Experts of a small language model: 47.6M parameters.
Below are experts of layer 6 (counted from 0) of a mixture-of-experts language model. Rows are named router (the router's row for the expert), down (a neuron's output weights, with its number) and show model dimensions 256-319. Each number is 500 + 40 x the weight over its row's rms, rounded and kept within 0 to 999. Numbers have three digits each.
Before each expert's rows: a language model's description of what the expert responds to. This comes from a sample of Wikipedia text that the model never trained on.

# expert 51
It responds to: Middle fragments of European surnames, team and place names in tables, such as Col in Colnago, ess, ch, van.
router:561485443569517486494427495502537452603593540565450423458568510455458439519549484509532476473495392465466450574492529506466555420492466516473463504505502514522517506554527467491493454534511454
down0:474477539507542513498543538544488504495454517479535546493506495478456439528530504537534425444550530506496544484515472539481537563512492493517474459506441508524503516487511492446474485540447435
down1:520485521495559490472519466526462500553531498531452498556466525501525459484524445442516527543520461501418504520532530538497513448492505479459513521541470485614541459602487480549445501495530513
down2:482469578565488504472438582560502504472516530556508440493480541512505435516513465576498493430451450567537574433490494540409545488539460433540533487462500495503564455456514491481553609568580483
down3:456472562514543537457540509404494509458510539506577456494483454521538526492502495495526480424526544500502547508586486470525423544459470452534466549460571473492513544523472541589493504477479597
down4:491523516558440473568501544454441453519519519481440531486509501486482499487483505507497480561534475492498531477481517499506479509493472459470526529495497499399507479561484462398487523512509500
down5:436570496504481440482448499560437506391572481513532508542479492495542520479524497461428539457492479455489409495510497516532466505489589515479487542519471513465438433547427450490590490530531441
down6:481460525443469497438565537576605550462492426516480515494489578490474513462541518534530482449515487546534528531564481481569519519502429553508439543496536507545523522441507525546554547482489516
down7:516491540589582490483552544474488513523423443460475544542461556493495542426484445515506533498482504528439493468500535491540506500529466494525465553435456481502432514457554487427505432534494468
down8:553458518434571560489491528458505449483522426524539507529518503504518500447495443481573505516473489468481594505443484486458427515439532473515545524473531473502491562561526505501510507512453475
down9:530511498529453443471528468516480556499549483530582532525478532520437518554530480531482480523458536524453477506479478479492428453463517508505562450536462483482534524450514367440490555465571418
down10:495483519572529451486524489481496473489519479594514510512480489460511482442488456559499443496538420509499423509456474623463530532546540493466532495558538521501528444498452576508490463483540417
down11:476561474537513422526473512538477507511513562490466418416493493483525573518480520546529522474509496447635444567449483528507539511563487455501490494545488495582477482513510528597520475509469518
down12:509485495466494592486480520484494518447475437435482446535534539506512515480525461465486501430562519551608504500479517530521574561547587576508501503506515485427444495540516574470475571483499440
down13:452464484528457515542530488484446544500492530504502522499537523526464578498467516557467444456559477563587541521541507498426488478576549461576424507542501450529505508418526518570444470506513538
down14:542473581473485451467516451514436522557444511476444594620557466526521499514481514506468435502526503466404483508475513459524472441486511505473418485480534492466558518491468500513484527553492477
down15:489427503467519474444467426481533441452547455557466495434456487467437467476517463478527571528477542555500554513491501540518486471471506505512573488454476470464408475456489495546501461487523597
down16:513462463508552449464526561572514511427480541449522535516542441469507520515541571438508519479482435531540412531498465558480481533481477489501492499526541450557515467484415493445526409495455531
down17:516545518498561573466491517468503429532486450468498478498541535503467496481511494534511512562557444463488480460548462449522553497467494548555513557486481546545533499571495541524496442505533491
down18:478488491530482520552505486498523498485458608432592505528566529483459462535505497522557439460483459498562509495468465502511515533508442440518479489495442531449546559514551489548478505443509528
down19:485463535465548488402467448498570516577590523534474567526525458514529436526578438495502533458483486513524452526514443584511501518534511459504544490455549489433483509539499523599441436480445445
down20:496493507459462504548477510548516516533549523524511416451427456489526472574465494449595528525542469549458480484533490497475457528578482507457523546553474465548606516513507549545564438546544477
down21:431489458502509526473499513467457481605485475475524513515480532479521439533449463485458494534491513523509474574522520502524506502586543474492460487487576518580477545457499539484466551580548458
down22:535537523515515484558396553488540503518517476539411452419549500513503531476484488562480462483499465501517514479441517504536523536456458542454495492541481567476510496501503509571520517471563502
down23:523545464573470478498475437432451475498538505552573486464580549495466488512533408502507447546501559529544529538543485492532529510456570504512535518420532467606503489451527508510479479469527551
down24:512524513487471486515532498552435503491536516485479445490491493497487534512473460484502528537460502492537472429525451516488543455458464526482494501556530495584445534593558516572529502502453474
down25:500523486514490459463539458491489492448491564551522492527573475470489499549517481459471474454532498455585543572478465524464453581490507439486424493474563468495465512465547524575543511452489583
down26:509438450482491504459455444503555566425569558412419519532452476516493544507390508562433490439468524512480474429497525505469485439547484469461443539510501476514551501485512522433489594532492548
down27:481476481528489483469441493553596433451551486456488522480449519465521446503540501547499537491444477477572475518569546544476511527504453520492606586498434557476488484482483496538451488520561572
down28:429450447489471479517455516536506492464509513520442486477536481501498443456553506521521570517549486519574539466504434475569484564475490500525446541502463488509490467460495531502532502522482476
down29:569460508513500523541484458455426520549489520513487432559532450486460426514500523481546454558551549406474462496540549428498530521528495544519536447538527563433509532465510409560504533513471445
down30:451482523505541452600511491474486563459511476553570549472451475515539529513517606425400519438527544501446506467528507505417461408493473491510502562537498556555494559536548453523495532437464501
down31:466537456492515501509434441542477593464513488467460399473472477466569434532497490532494586466547474427496497569510469633482476543471549548431517500529489542499502471483531525548475500501521482

# expert 48
It responds to: Pipe separators between numbers in football statistics tables, and first capital letter pieces of names like O in OVO, Ousama.
router:523513443537563477551443514564531420527488527495485445531536504452472508431561494471501498429504424474442444604483472549419505488463503532430485540469444583510537496514422524536519377496532568
down0:467529516520500519571486485487511502478484476454441524458582466496477552489499458592498484495459561426539407529530504507578501517521497567469516578433504485465543478479604497468469486473529581
down1:485469421481516553478525502505476527578508452543489540503476478522441483529484492507493473429459538525526529482495444540505570453432536556518518593481488467507466514527452483448474465539540522
down2:538520516473475481483511514452537498501522467473520484443445489508495524456473543515457523502552473459614472507452556450508512554550600505502484524508462480535528458514526474503537541545537554
down3:521445489513435497535509489520487412475536505481516419507529481435547489518529464535509515516534508430528522431510576499510392433512618491483598452576515518487485582456548565494442549469516397
down4:504510477483496555460477493565500480544526474518535463488432507508497502490493458455475511440518453498505571443488493480542484475495506462526490414545538498418453488533571551472408468495512541
down5:548564464514474556475451493517474514454555477565497543520539486411544473515523509520471351503509488514699384441533507413477520523460555525514532591459485477503533492494482482458509522562592518
down6:469528523505462466496530519545560468459556440483563434429443528506477469519556479461581543447451475501490465444475467472524586505577429477502492452502503500505519476539471488525553486515431513
down7:464527479460564540495558435488475534522453469452541482480503505474427542499512455447515529484510470454540528496441486524516511568446549499568559464427539437474475521534498477534495526468458474
down8:483458490500575438488488437577478443503483474504465448512445578437485442513523552573451443520555495504531551473495443414509417472551495459459504485444576494453433523482531496455455487503532468
down9:547512555511455431475493572443547533517498511527474490560488543470464531519560460532598503496479541523534547536471602456483514553476545529536534509497476517451525504508528518559509493469479460
down10:514549482522490515562591504543495569496534483476532470502507457445477569538506556482522548476448500535560453420477490475498474460472436514481453485514566508496498544488505427534471458461520447
down11:467469418510498472524475495489495444521549515473450486477523407522506519521550505455502516519497504559533488528487452516472528478524462467487474457516523483499496498515560485457558421459481531
down12:466454565450450503523557451496526530454498499496565489470475479481454512506535475503551457540514521429578433450516557518550478537539471531488456552548563522451463487489523465513421548460536471
down13:561539543494420542468464534483452454520484464555556490535455484532529529491512450477458465492455505443594483532494468524502498493536504426487512487440535529488504510480482559467536487502505443
down14:513415514551511477488537552433519494576579489483522444503546438453503481558494514508553453467531525537555486494620516570518462488410540520484582524558477551451527460462494533556481536495540544
down15:527478492518558460533526557486523455554493435538497504467457451539527502518513468430499552510519454540548504528476408472442502494497467413492569526539520510493413574503532534499497489468477443
down16:465573455517470502565520571541486586440524521547509454511513476483481411495491517469458499492465485504465421409546577484507477478538469466476475445479484495461503520483522512471493467492453504
down17:460504546529506480468500418472557480530489541506591581472468499528536521373405555553526543503538456557540556517506593431482496466484539471530532440553512490572485488520520497573528478486519603
down18:564517511496532534471564462450483419519506420508460490442496527483458472559502515577511575502509527511431484583442506453514412556519495472443486495533544483473448495474530527514494524497483477
down19:513591504524489489480461487468524491529509475595534561469529485612507436453465513504511423406458475538560463563451539473526586497492538589485475499493450416597489532479508510491542432532480462
down20:486454476528480509530513578442447516498560543536437465536482433416526497538539477452498500558481528515544560512575446536490488504458502498529529466520528529475541532466491506578479521493484522
down21:444555551514489531494509539510458505476468515532551498461534545494495454510542465477524506436536461475532527552530525514499479410490513546588520468450492479373471570453419495507541531455533486
down22:417453436461550478527546525364458513603471508520607531454491469546482496496519507498519489472455540593491534442491550484501509459518446401495464485374585513466561515576496534456496436560479487
down23:465494587511454555525503480536478448472500587494516453449479442501470576487475485508526462397508504489629483484559536502513508387486602497428410536520459503486447557464442518525501543543555563
down24:491517463482508488510466523528515519557484439517384492427483542516533523478458531437555482471545529514488433518587478465450488490545542558502401489533469417539488472489538445500458537504542511
down25:462526548470499552440515453473594507470481431483506488470519495526515458491512486572508497529499472523560558511517510493470427473468557530543468549488473525503500481524440456538565498490546480
down26:432509438510580447495543443473599507540597491498492464465565585405475493478539456464525514574542482529504464456499488460455461422469524553456487444444507436474485539564447424444504482493572518
down27:595525527537456452514515496538495507483478490477440532481516513515489528477533439502554456452544517443500538483507409479451562507505490518509534543440528556468471452481559488469467568536560500
down28:538519473467502613592570488538554530430457574496522482445587505475494472459509541497455487439439503482478504473527553524476524541389562517532498503497506487471541519509489488485488495468565530
down29:486481421602576519479539623540489496481560539561420491492512497509520481535483540544502497436480512509520512482487517493520508488415505557515528490508544479460471493514516499583430470537472492
down30:488481517499475500569469534525515536517442455471478454466522436545476532507514508537547510402553543525586544503507476478459514450486569557554502517503545443497510516467556529484458585475446498
down31:481503411504593477476502383499456585482485505525495511467513488491551480485557526528433489543545505593535556452456475548503407488484492459468434463522525484560530517498448460506453507516610549

# expert 53
It responds to: The word de in French names and phrases (pas de deux, Chevalier de), plus words after was/is/a such as released, introduced, lost.
router:510413413560588513578494491493555509550501497475474516553507516531547468404574496530485456481493502515431522512484533528525478417487535545460496549408483539526478543502495555540502386548533505
down0:516407549473411534578480530542534557522464508513522505516498539557498589516515525481530511402500528507565541597626485532447523536513460492492510525531520458539489487499509540473542476468469461
down1:517524562579452491440518554539439549523469522519470461491514515519515534398482460511442512453500490461558547514388525514543460521544476461510467463520493521497506468538433551523521454506494486
down2:457544491489477474454579539522482470529500555499470516464531459525511538411506474506485510482461470463529512539527554441429482522499424513509579554454539527502436465603531455511486538467475531
down3:558560516419485557458473530509558513485520492525507522508494480557447498488520588521468533412457521489437458549590533463492602524458553486503559517527510492446497487475563483542474518411492562
down4:452535554626515559536518505512558523553545582495507448503456465482427543456497515492491493555439496487471487531488512504524587521590508511536559469453513481473539464521561484497520541506503511
down5:498552404552433507470468467536555487518591401479469548536566501540549490510461544481471501503450434447419515506475514518526520547397492464536495515488561556506455475446546445439532551491513526
down6:507466449455481450543459490494541523382489506476516499491500548498536513553479526520474449491520485477535519516569604512456507508474445459487517476519477502489514438558488476499539515573556545
down7:454533519540503524567461494483455483427494449476472519478484525449487536450454361496517450441534490457458519498552433465453513380514530490456504494480497548475510497488495489496478415513503531
down8:445521539392440568491488507505587447403503562456521508529480535474493474550539503524481524479424545448457434508506508472540498523481471447449467465489439451556516502497469561497485513449485463
down9:493427488522492439491559535536507535472492533570514486494539483529418437404477516441513491476511471418360527489472504504493470506549560416490470482503467513524514495482517557507559489564501523
down10:575521479543488472546443543509516480534554448536503523545473546481537533513502446559432533470522543474578424625472454523487511471452471514473519497456528504490418509530538440516462503503514497
down11:531475456518495541553549471537532512502567478482439412470479552438533491460469505523544449519497558433523488546498491537444582533460534557576517475517446529538486402522523527432525525530505474
down12:586516468508536474450505492515554507508512516542581444506470466516479487444477453507521470501538540517439466493459528473478481487442439495487501494485539479453525525533441511512506501437504516
down13:467464488436531491531408486567506515489524487523543423518468485533526467534494531493456542472426559488593465440526463499474552518459515483526473513500480504541466444514523539547504539493504494
down14:448420503526547491488500439434443552477566491539598556475471450458497543495484476533581561425493500529481509469555478536530594459485517614555474479455510483475504380531542499518472572509482460
down15:542468525508518537565527480510505425523499502513480463503484451492541502559476571474522522436487505496391543434555503502485555464537504490542471495491495538520532479559455566548489509538497468
down16:553486521516580503479492447543486512530590494545547461432535505500536475488501492475474484505441540487560552420498473487478479528460474481522549385567515554495445509511492508540512523453476583
down17:451560428436391477450550534448493484484509456512565527536473480478477514564499395464531462466456523527492561512543553508486495402499478506398522556537515583503466504539424441516453509503469473
down18:579537445594501554455452511511513492446466462469539463492505528561444577428498536515438586485472529523470498495451512550535507530538561586538438453466535493515508417511494449558465521512480427
down19:482523544579626508439457526416494522452495530495511483508490585483505453488424530563541493420493496479473510486523538480538481467579474519519563553467530505605593528447483534523505504500423510
down20:534459443443500488493435481530557474489499504441510512454547501463460469532527541532514512533419513452521523489543336471486521469489504458456490461504529464551509459544543453430468508492481480
down21:471474530537473561487551508476523527425519525539470459547485489499500491513473501526603429510486493559435482489476484496470500504522561532527472496476509590501471454570549549568460467504535498
down22:534520493551503469482481517525537516490536455467475427493483512569499435535419499510479473522477537493697571467480508491506499478512524485499562417466523443525484423503484504535507482492477569
down23:539492428530490477482465521571468443569459500466598564516557563522544489525487504508520512493513479452398429539533467455505478477485434566492537438563511495483478508488468424478510480460520477
down24:456446523481565469529539549484446483556383508506570439442482464482490421496468533507462439492468512492489509484500508521489484487474482522482552553564482516486497566483538508528437495519513438
down25:437492515485484522535536477569475501493470471530578522497447418461473478492511527527530436505415552443503471488472437471451510520493505458504557495490459433503458454528416459536467503466523495
down26:530466480530541493461533508503579581477427470546453504516570462555539524464412486579553496575481512487589515511461533514534524521498494524507503491430502518543489510434459582445528512427458540
down27:505510460533540440505432453517511470512534527561428415433499516412534440555540531568509596507567473447526485540500455507557508533501537466528526501413465560560434532474512495529586456495548495
down28:504468525470570517514437520548584490496491443526459521558524523527527525525632466490523570523420500479464465522500553459526489492481533488439398492516540451503459527488587537546540402480497543
down29:455477528515516533510533530455410491537453528447499518465471573446497489517490575475510542417488564480518491443495578487428537505456445473560476525539469461488457491538587476556444560475485508
down30:503537507472509496481526497420512498505571535574468461561443467514447486486438535455494513586510439642463544498536529434587499503420557504455488542534501499493570487511497521568501535507461499
down31:463458497511565448565519485499457549467461504522434497469543531500447441484548559447487474483573515466480410481544525559515458458459529482472539564507543519508493533461495509565488502571554545

# expert 1
It responds to: Short pieces after a capital or article start, like od in Nodal and sodomises, plus articles a and per in prose and sports tables.
router:450504457560514554577493490531530503515578498528498387505512497467494507487520464538490497479470403465436541500506530487485489434458546490428498558454474521554485472557515525514518443551545485
down0:521495520447567571457468484456562469609492491538465531520440540461513446500548547407574411515502482469485516467490566460585480534540524448496523499467456556474591558537498590519423480497552515
down1:520433569510481525506606447502479563519581516530429456520480481509515535478516426483543539503501501561535484472507491541481463514504472505417547479452500524554510444449572540474521550590546546
down2:484512497508482539480490482475541544464415556464378525501495503403505466470450517459509541565526496529438566457538525552550507536447535454495504470601524463524479474549521507507497539569487485
down3:496483507527484413548508483574519461476493515507546401472498448509543520518466513510458507420459490465564504581554520439517482521493547462471504529552521513505489468516537430514507530534540509
down4:519539452485543515490481517471545512521431551526471497488577510536489545589481436463518478473508499559550509442490504517511487483505567526497462493456510471509505489464525487501522579494505504
down5:530515451498475499527521438476450490498507499460496507477476507433480472528506441435534480459490525453503463480515529566504507520456509471451462478551473525545459501477503530541548506526498530
down6:535492548553449402458562534533436509485510507477543537486491452478495529433532443538378544516491492541553453475451554475506451484518487456468495436430494498541505536495480515500477423454547444
down7:609411515493456540551408572515467541498551552527518474453500480468484442514543491571548518486447425454472435524521503453508512566521504588477563517526448519509512452457512504415522543459542473
down8:499459487502487526432478512474491467483435539476537515485452497487470498475510541521444455559506451503630490477530444523404377509501543463535555433521472487532483485507572449517477482534522482
down9:487474499439522495542508527520544481501518464454515523430545533485525499511493548461487561519514474484519515560469596501479511444525506576534497459530497504510491535448496495477474560522543495
down10:417405545496474477519534567499514546506523532502589468426476463514518470424484500523526557498494480420592498499561501530499532447456583555535474516455457585521489501516439499536455486521599505
down11:507427553496499426392531558502477571476534391496478502471453508617453443543473442474575458535487480485528449494582484515468491516481476528493540458518505491479491529513520422533498545523454534
down12:515449496510511510531567515379506541543473451521491467523439510484491539520459542494502466491566462499425531508447486491482499513548495489453613471566506502600554543470541518527492508470513452
down13:436444463516522463535486405463499450532543446473505481532565472555466470476545490494483518459490505519725514477525477486510471524441501489473498538536495564531486499544487527403506522526603501
down14:437484402516543442532542481521504548464596433457455514494476537436523437478509563496517515552479499476497526477494466552450469456479453555523507533481540574486490417537487451500448509556557481
down15:461561579546506454480582425569556479495445511589527521503489469622511535542445499505610499503541467450492479456465589491517487527472418455479489508489499513478442474538496459479551489518487452
down16:507467423488551588500454486520541518565498440445566439480534493571547485501517500528523566457470527537582447419534487473481542525486464480525521560520460513596499433562528473539518548498491472
down17:519505484525431554509485526532445485445543468481494443518410542559521455441466499464507569484482478443510490479499516475507442505496503523604478476465519552484457430526497525480529436550474404
down18:518512478440466461445435566529474507561490473479445517493489533591438502485468464429440445546451471560573533579488504504533474448432543532492536534447530533523486508425502532490476412467519539
down19:525474488549474493491561471472538508566523538483478439595491553458465497466448496496537427455538506447559450448570501477551497515535520467498552437541468456571544485516533484500532506556481483
down20:500486525520473527494510456508452516552537505493523550526512434480526539536551443526518479415464508468413456447509458527467476472509542542548458524436464535513597527439545481556409641512505458
down21:612464562491499495488498526446524550436522428502521507494525532525550543479523467570556444454541501433488567514489493473533534470497542520480512486467535452518484441477487504515494452569460577
down22:492512524492462540528468472555496505472499538514511474428512516516512518530579448551470498557474530590561475441505463503497547494471460513525375571449499490527463488517505503505483480514574471
down23:514541494523529491436499452516540509415528547486534539480483483521496476565531427587508479473480413530442509465532564513600498512457448495538485547493552477580469443562445449618517477443473528
down24:522523425526540511512551593398506501479434529589488518573447537517391491578509443503483500419510456587562511431505477536474588441480549465483515442522521521461528504498449516536497440495433506
down25:457507478506571418536463453528451490597500440519516503516465513405522526497480467482485504508461546505526413518492518516493531500495553456493489539493436550442505558577495473486484506590481508
down26:507479531522499444508458584444526518513553504483492502523450511491476430498496505514519549536542522492542455499575516433501484469484537490499506490581583469596460440555548508493556475503470458
down27:486514485525494433488471470495501519476565464501486492455370476512438469425402496553522494539546497460561492508440452465566521443508547496492524456475513462542509530472475524423534544560505417
down28:567499409575568511513517595504581565463467486501513455491443441429471583532525538506542464517570550505545567457487537500492435550505538516431488494522533481521482449483499524493566531477482488
down29:478555437558512477569470465554507515475566475473506514416491569493541564450501515542506523549514457548603430510503477528536511428455480500504500561452457479520476561491461444503517440441596480
down30:492501457490542506483449545487509441502468524454473514532522583455463450475425537457456465500468445550526477461542531522460403443496548459481503509529480549511491492470443503534503475540580421
down31:479486476534492477502578519488518500509463539519490568517485442572488479522513514437478505498509484502519491407529458447505460485495480487419472527499579492422475469552476518452532468584525451

# expert 3
It responds to: Possessive pronouns and articles before a noun, such as his, her, their, its, a; also table pipes between stat cells.
router:522515447552554461465447475596582517549504483530468478466485493552522424528541515467469476413505459432468479501501554581454434434480509479523489497476456573521554514516489553545466426527492492
down0:521471497511541500405511553525519463541495545471506456463458500447505452509529487460529499436522500445464448521505458495429537489526502569496461473475482504530478534452522573605511524515491550
down1:507531517563474580602499490510512487530452472504499486538507496460523561526597473458456530441566517491514455508538490574478496523542518450543538527510500560472555478540515504498487573524463480
down2:552444417458407456503501433576480547469496497494530513502420527486432470527568545510516497449501501523512529516509466512537485517490521456519565514484481527481479497603491557517408486448434497
down3:510474468427545510489498537487502521549539523502487512488577542441523445442440494513435473514488516526411456506458512462499533558478603459466487576489510520565487475574418538492589536528507479
down4:482492518483469452465484450495491492511518459537510560506479418498522527470504554477495461409467571508628586456490494482501534457466431586590431386524436463530539512507487526491542436580514503
down5:536500482453491507486534526489547494579475500503472468474516483518519434505442419483440520441529558486589421458470492449501502545555478463433465444460573522436532497515453505490537555512533436
down6:526508556518476537457525489426516489562520485497508586598487476538484393486532466491478476518514419491614591533503446496450439517431508512458500514480535490466504506470565450540540476516470474
down7:525458487557477458506492509448543491498469447518560482530476467492555494458487538535484530509446569476594503482465531469479518474519522489497514470550484408448487483521513511416525470501585487
down8:486549511490500450549535405519576475537507487509429547512452470526441441480509509471505468537502482550494462567492484489537474491583508412500483484466486531508491518518441466556486498467484398
down9:497520518535560529531544541402511514517546419480494538475541518495480519509424536497467539507501462493624565552490517539490522455462495554533521483487524511465507477514411440484516489532507517
down10:507458536502547411532463594496552543472498499470552512469590474520527541510481477506510513527543435489552556545501459505432434551472415551531489526490471566483474505523535527480520467540460466
down11:570560526429489574567517464495509496462496559497488475540494458504476529473514535474495473504469444474571624508525453487460496514483464560498488333457481491409492459474472457544518481481558559
down12:492471506485512429539443448489512502493508495503493489415468518539452536520560531554514530497494487469558498500503506462462467510481489548487571545504527571504510505451554529509464467519506486
down13:561564517523537509472501462583474505485483492528436479436506500547554423532462545564489509429537480485613508463517539510470550527500505517466472574505506437481489464538501454509484528577486529
down14:447501498475489419567501495562544537445500479467490491397517527520481524496521520487455489468493513540595534421467538543467435510499395525529542486517508506427527472523495486470463493549416470
down15:509531453522481507472415524513529482534475517521532492414556539520417510500438451528518501542436580487623449466522467553491492416499505445453503550460529505543512544486453503503499413591560551
down16:487492470501522521532499443508527462463489533528470450454435555468494516553572503489546573506532529479614500462518445423518534463565516428507498488494471451489476500471484438548473552520459470
down17:468583449566531548504525493440484542503489428420471520475460536475516568520538463538525475414493475506533474455498512484593516508550500489552497547546541544531546566539527543539586518435474471
down18:533493525460478531508533509456552495515595518493520524530493528541456533495498471475521511540467521467622595560439523456502431544432529498481491379481511510487514412450534442530462456487464554
down19:450511542489479537483522535459491556491451511561491500510503509457375414476558498530503451451587458493495511487452482510499486524503602498518526482404486548472479497480530504521534494434513485
down20:503533500557493511492600510407616480488447488520548497532475496549561421495425500455479471524485515449547494460450516479498501536577505472434526547422526465470495480495491473504505497500552509
down21:556529425545538497514473492502432495437535470497495455507510517495506555522515540469501478542490469519660516494435544503550468429479496493561466448518448475443512500463497494504452478505564498
down22:487517422583517526519511493450520568490489514561470476483510492576480515498523529468382462542514488494445469548508482445481473505495514409521489475477542535478452457552401477530466487473530500
down23:474425430541471506508462499475546551478554564530476472534563434482493507485513408495544480457486517505482495563519496517487506489470477488491534462531500421454479441455517525549547496482495501
down24:416469479437480491536501491535596452480456482519421509444439567480547506435570573444556550505510540520549486503526521455522506519634545525511433539521498451527511555478489448505424468578465416
down25:538503486478481481473463523527488496516511486482531552522580379504517446558501512472476453525461524523446477550487468502425507472524479533493512479521520497476431475517513474462494488558485503
down26:470482491521454434467511531498575517433512513510552504463462540568542468496498554477535431531437521428544541485516490534498497489463572484486503557479497445470453490489492482551471489542498465
down27:584505424505540520537477532561490496547506474422423564501561470507482495551444504535520528449544488538563487498555543455478535474463491473543467526554441398432508498498483521545588536528507492
down28:559443471535458520472501520518538456428518596531530481499473465539508537496488499452523498506499472574541520506522464528451460468567475523504492587438464551496497510456484538575493446468414525
down29:569430444488515453508455497559414510489456524505532528475466513510513525444571566535466500473476555555678522446550533523485495470446453506591523474557435402495452491507490490471501520546483471
down30:532416543503542553455468496532489482499511463485466504463493460498602498526539537547453437461525467473577443466540468523413490480435528567477527530471485527496515508462420492496511471444494486
down31:494512530506566487430458518445492509533490484440508610492548450471523524450500525494453452524474494453583541498488466462531521526491524487481573515462435482520526507519536502517531439558548550

# expert 10
It responds to: Compass and title words opening place names or titles (South Carolina, North, Central, Super) plus was, been, be, and the article a.
router:581517395517544487532493494549539493584498463442488458489556541516533534513490573493474504497491461444439525573467512530514471481451573550477502544490449510501533509520473506540515450539552428
down0:484424537459487445509492479531505482412442499528510471514476513499513504504488485577514502474497468472491518500525516509496589520460583557506476522548464518497503512406507534439510493509458481
down1:486460482440555462514518555490481416557460549467443581525513548453483477421540519482528481468449474484515519501448463498487482467477466512482507539456494506450472367532515440536494557530493528
down2:543600513497539527481538505456563470438526503477485493515487518539421434482452509481520491563472468488528514484426541506558453462456503492468471493472512482473460457530486488486433470549485502
down3:535461469541529440501551534464633460465576528577522527503486516567514500550493510551456466529418477577686548396559472548507493477487581452436451491461453528528484487475513547498513496491502499
down4:483491446474576509556522507553438570543496516532466544436468521483480488476433603587534512521512489464501546463535536524456453485499530445525488437451453443467487525561476488498522530494515422
down5:474496518514458496488499467557414581459463426424568488514516472507482533499509535524484480526607626500589534475518582498501550504509463536471502600519509510506472425550489592489491497453424483
down6:484553541529481511482504494441536491522458429577439506510444532470470529481472489506462534511445449549490635551507555527517485559513533538458491452459434536515560529480538492548564461444480532
down7:544501528551529520483526493546549523565481532527555475519464458440485471459520514505572458483532520450673551477552513491487489489502509513434468453493535518533436446486475508458488467473465483
down8:488502502541495512505461502488487538540479525498495479509560458455441483514446523503458465487492471474387537489422473532498467517472587443566494461482498511528494527569443499518504492565529541
down9:494550488449518485468472529499477526557424514449490443489506503530424510446526421542481497463462483474560500492479502486516588467509489517433509470458548550514533488516539450391534514522431553
down10:492560501472461478451534472549489501516517616503476461517564470558490478494556495460502473504506566497635526513492514491513572510484517540546463562459530484549510565540479542546462497503548461
down11:513537483521468616487451484483494498529470504564518519492524436475541565474526478518500526460449489494566551451496490461395472501517382457462465445513427547555473525490442522536483556547430520
down12:513463463509496516495525459576522489505511556595592455453478494478511530486514578518612443483455580439513538493446498553537426481518498466478521515437499518449495451497488475532463523542538516
down13:521466545543513507587448560471523582528476527528583473486596548486488425525519579482470557465435480501551515458448459492548499488536479522477434527516536512456506525464540495541494498513508519
down14:525516496515443467531528549524596479552473585443474480485551552583559506495492553525514474493462469446511469594542543417503568473579509533473467525399514500416539478515521527492455572474466464
down15:518508508526537511475481409514446486525438466463507543485461491421528509545516506449485567492517519452465495449440487480532475476444505508509513531558543513488478480554494522546526461557476523
down16:498482501497573517421441466516463487458582479499481466524499486532421486467548459538526489523492479481561465500402532523547521488503472552539527487519434513545532450534474537492559514452459605
down17:579478475480536511545490505476450502496490504571460528523513505527447479514491577448531494498507481533446564517543512488476427551461502530489491436511493521539508590447500509538435490445530549
down18:457446467513508472462399451452420520551521511467494441511545452570522556488496472461564517556478515489472536512474468428525497483397522505490496454520521620467464511531534458491474552545516422
down19:512512491453506477438471549529551537374512483516522438504475494532551563514425493481452508476553477499628557482506500470480498480503420491491509493588441498490449492513538467500474504452462487
down20:542546478459398537521475514493495505494597500496450569520497536493465462493518484505529514392518591443427402523488490504470526524491477400442488486542514453495492507497477540530551566540429484
down21:460470520541520558468413503533588464518498477532509471528515537471495439553432512489513474453504481538507479561522542432550469499473473476460551426597514484594513503494584511573529456500509556
down22:423487518548486548516477557487517448500493472523576511443468509483470451500492472537440504545557478463473465603475507453503565520538485524458510474477556504474454503539401503475514523558553440
down23:502422489567520512504423523534476501480487535499527459476484513536464475512546495538506501524497467521553450532538417503513585504514473508538487481528465487493511539538513574515505456372539561
down24:506540496527529501473600451548508517488503494563491498462480486476409526484485481449497455463477472405481458499511479401567488579529514463495495532545522474499511568526517502506516498458588516
down25:502514508470412513519554513558443525490486501469468490493497516495447579483520522474528452462464574566632524558543507536467525489466496475436562540543488461422464452565432463501493449493474484
down26:486495569484518532562639468475529469466490474473583562497564470516452485508502540499506465525542513535536497515464534506539409531486510489523454511454502494511572513491416485524484430498558521
down27:546503508528458445512417473553478471550532515504465480527510458460485472571482549455473453509516450492495487481536514521556548493492496541536484471603507545503531481448470481489480504516506472
down28:499415492477525451529522548492441507535507456522485553526483583460535424459491520441525449524495444481584567421491548446446415556537503526535456460482491510443580494509522513505461537517527476
down29:485564470478412515506564613502614517460545460524505545473447521502492491541498488475509493466504477519542478487476501481507471485576659432526531522414561486451452490568497459498448497612424469
down30:495491490474459468466534515547437483471551526564531575526462488473495447468495547386483517527492463504528481474564430515533517583486482483540530552534495486464441541518490504459474552459536517
down31:449438481545526496459504458487505621554501470467454492507484550517473479506513532517566590485480428452495399516523512520520484411499449542531547475535506486510466514458541491499502512551569540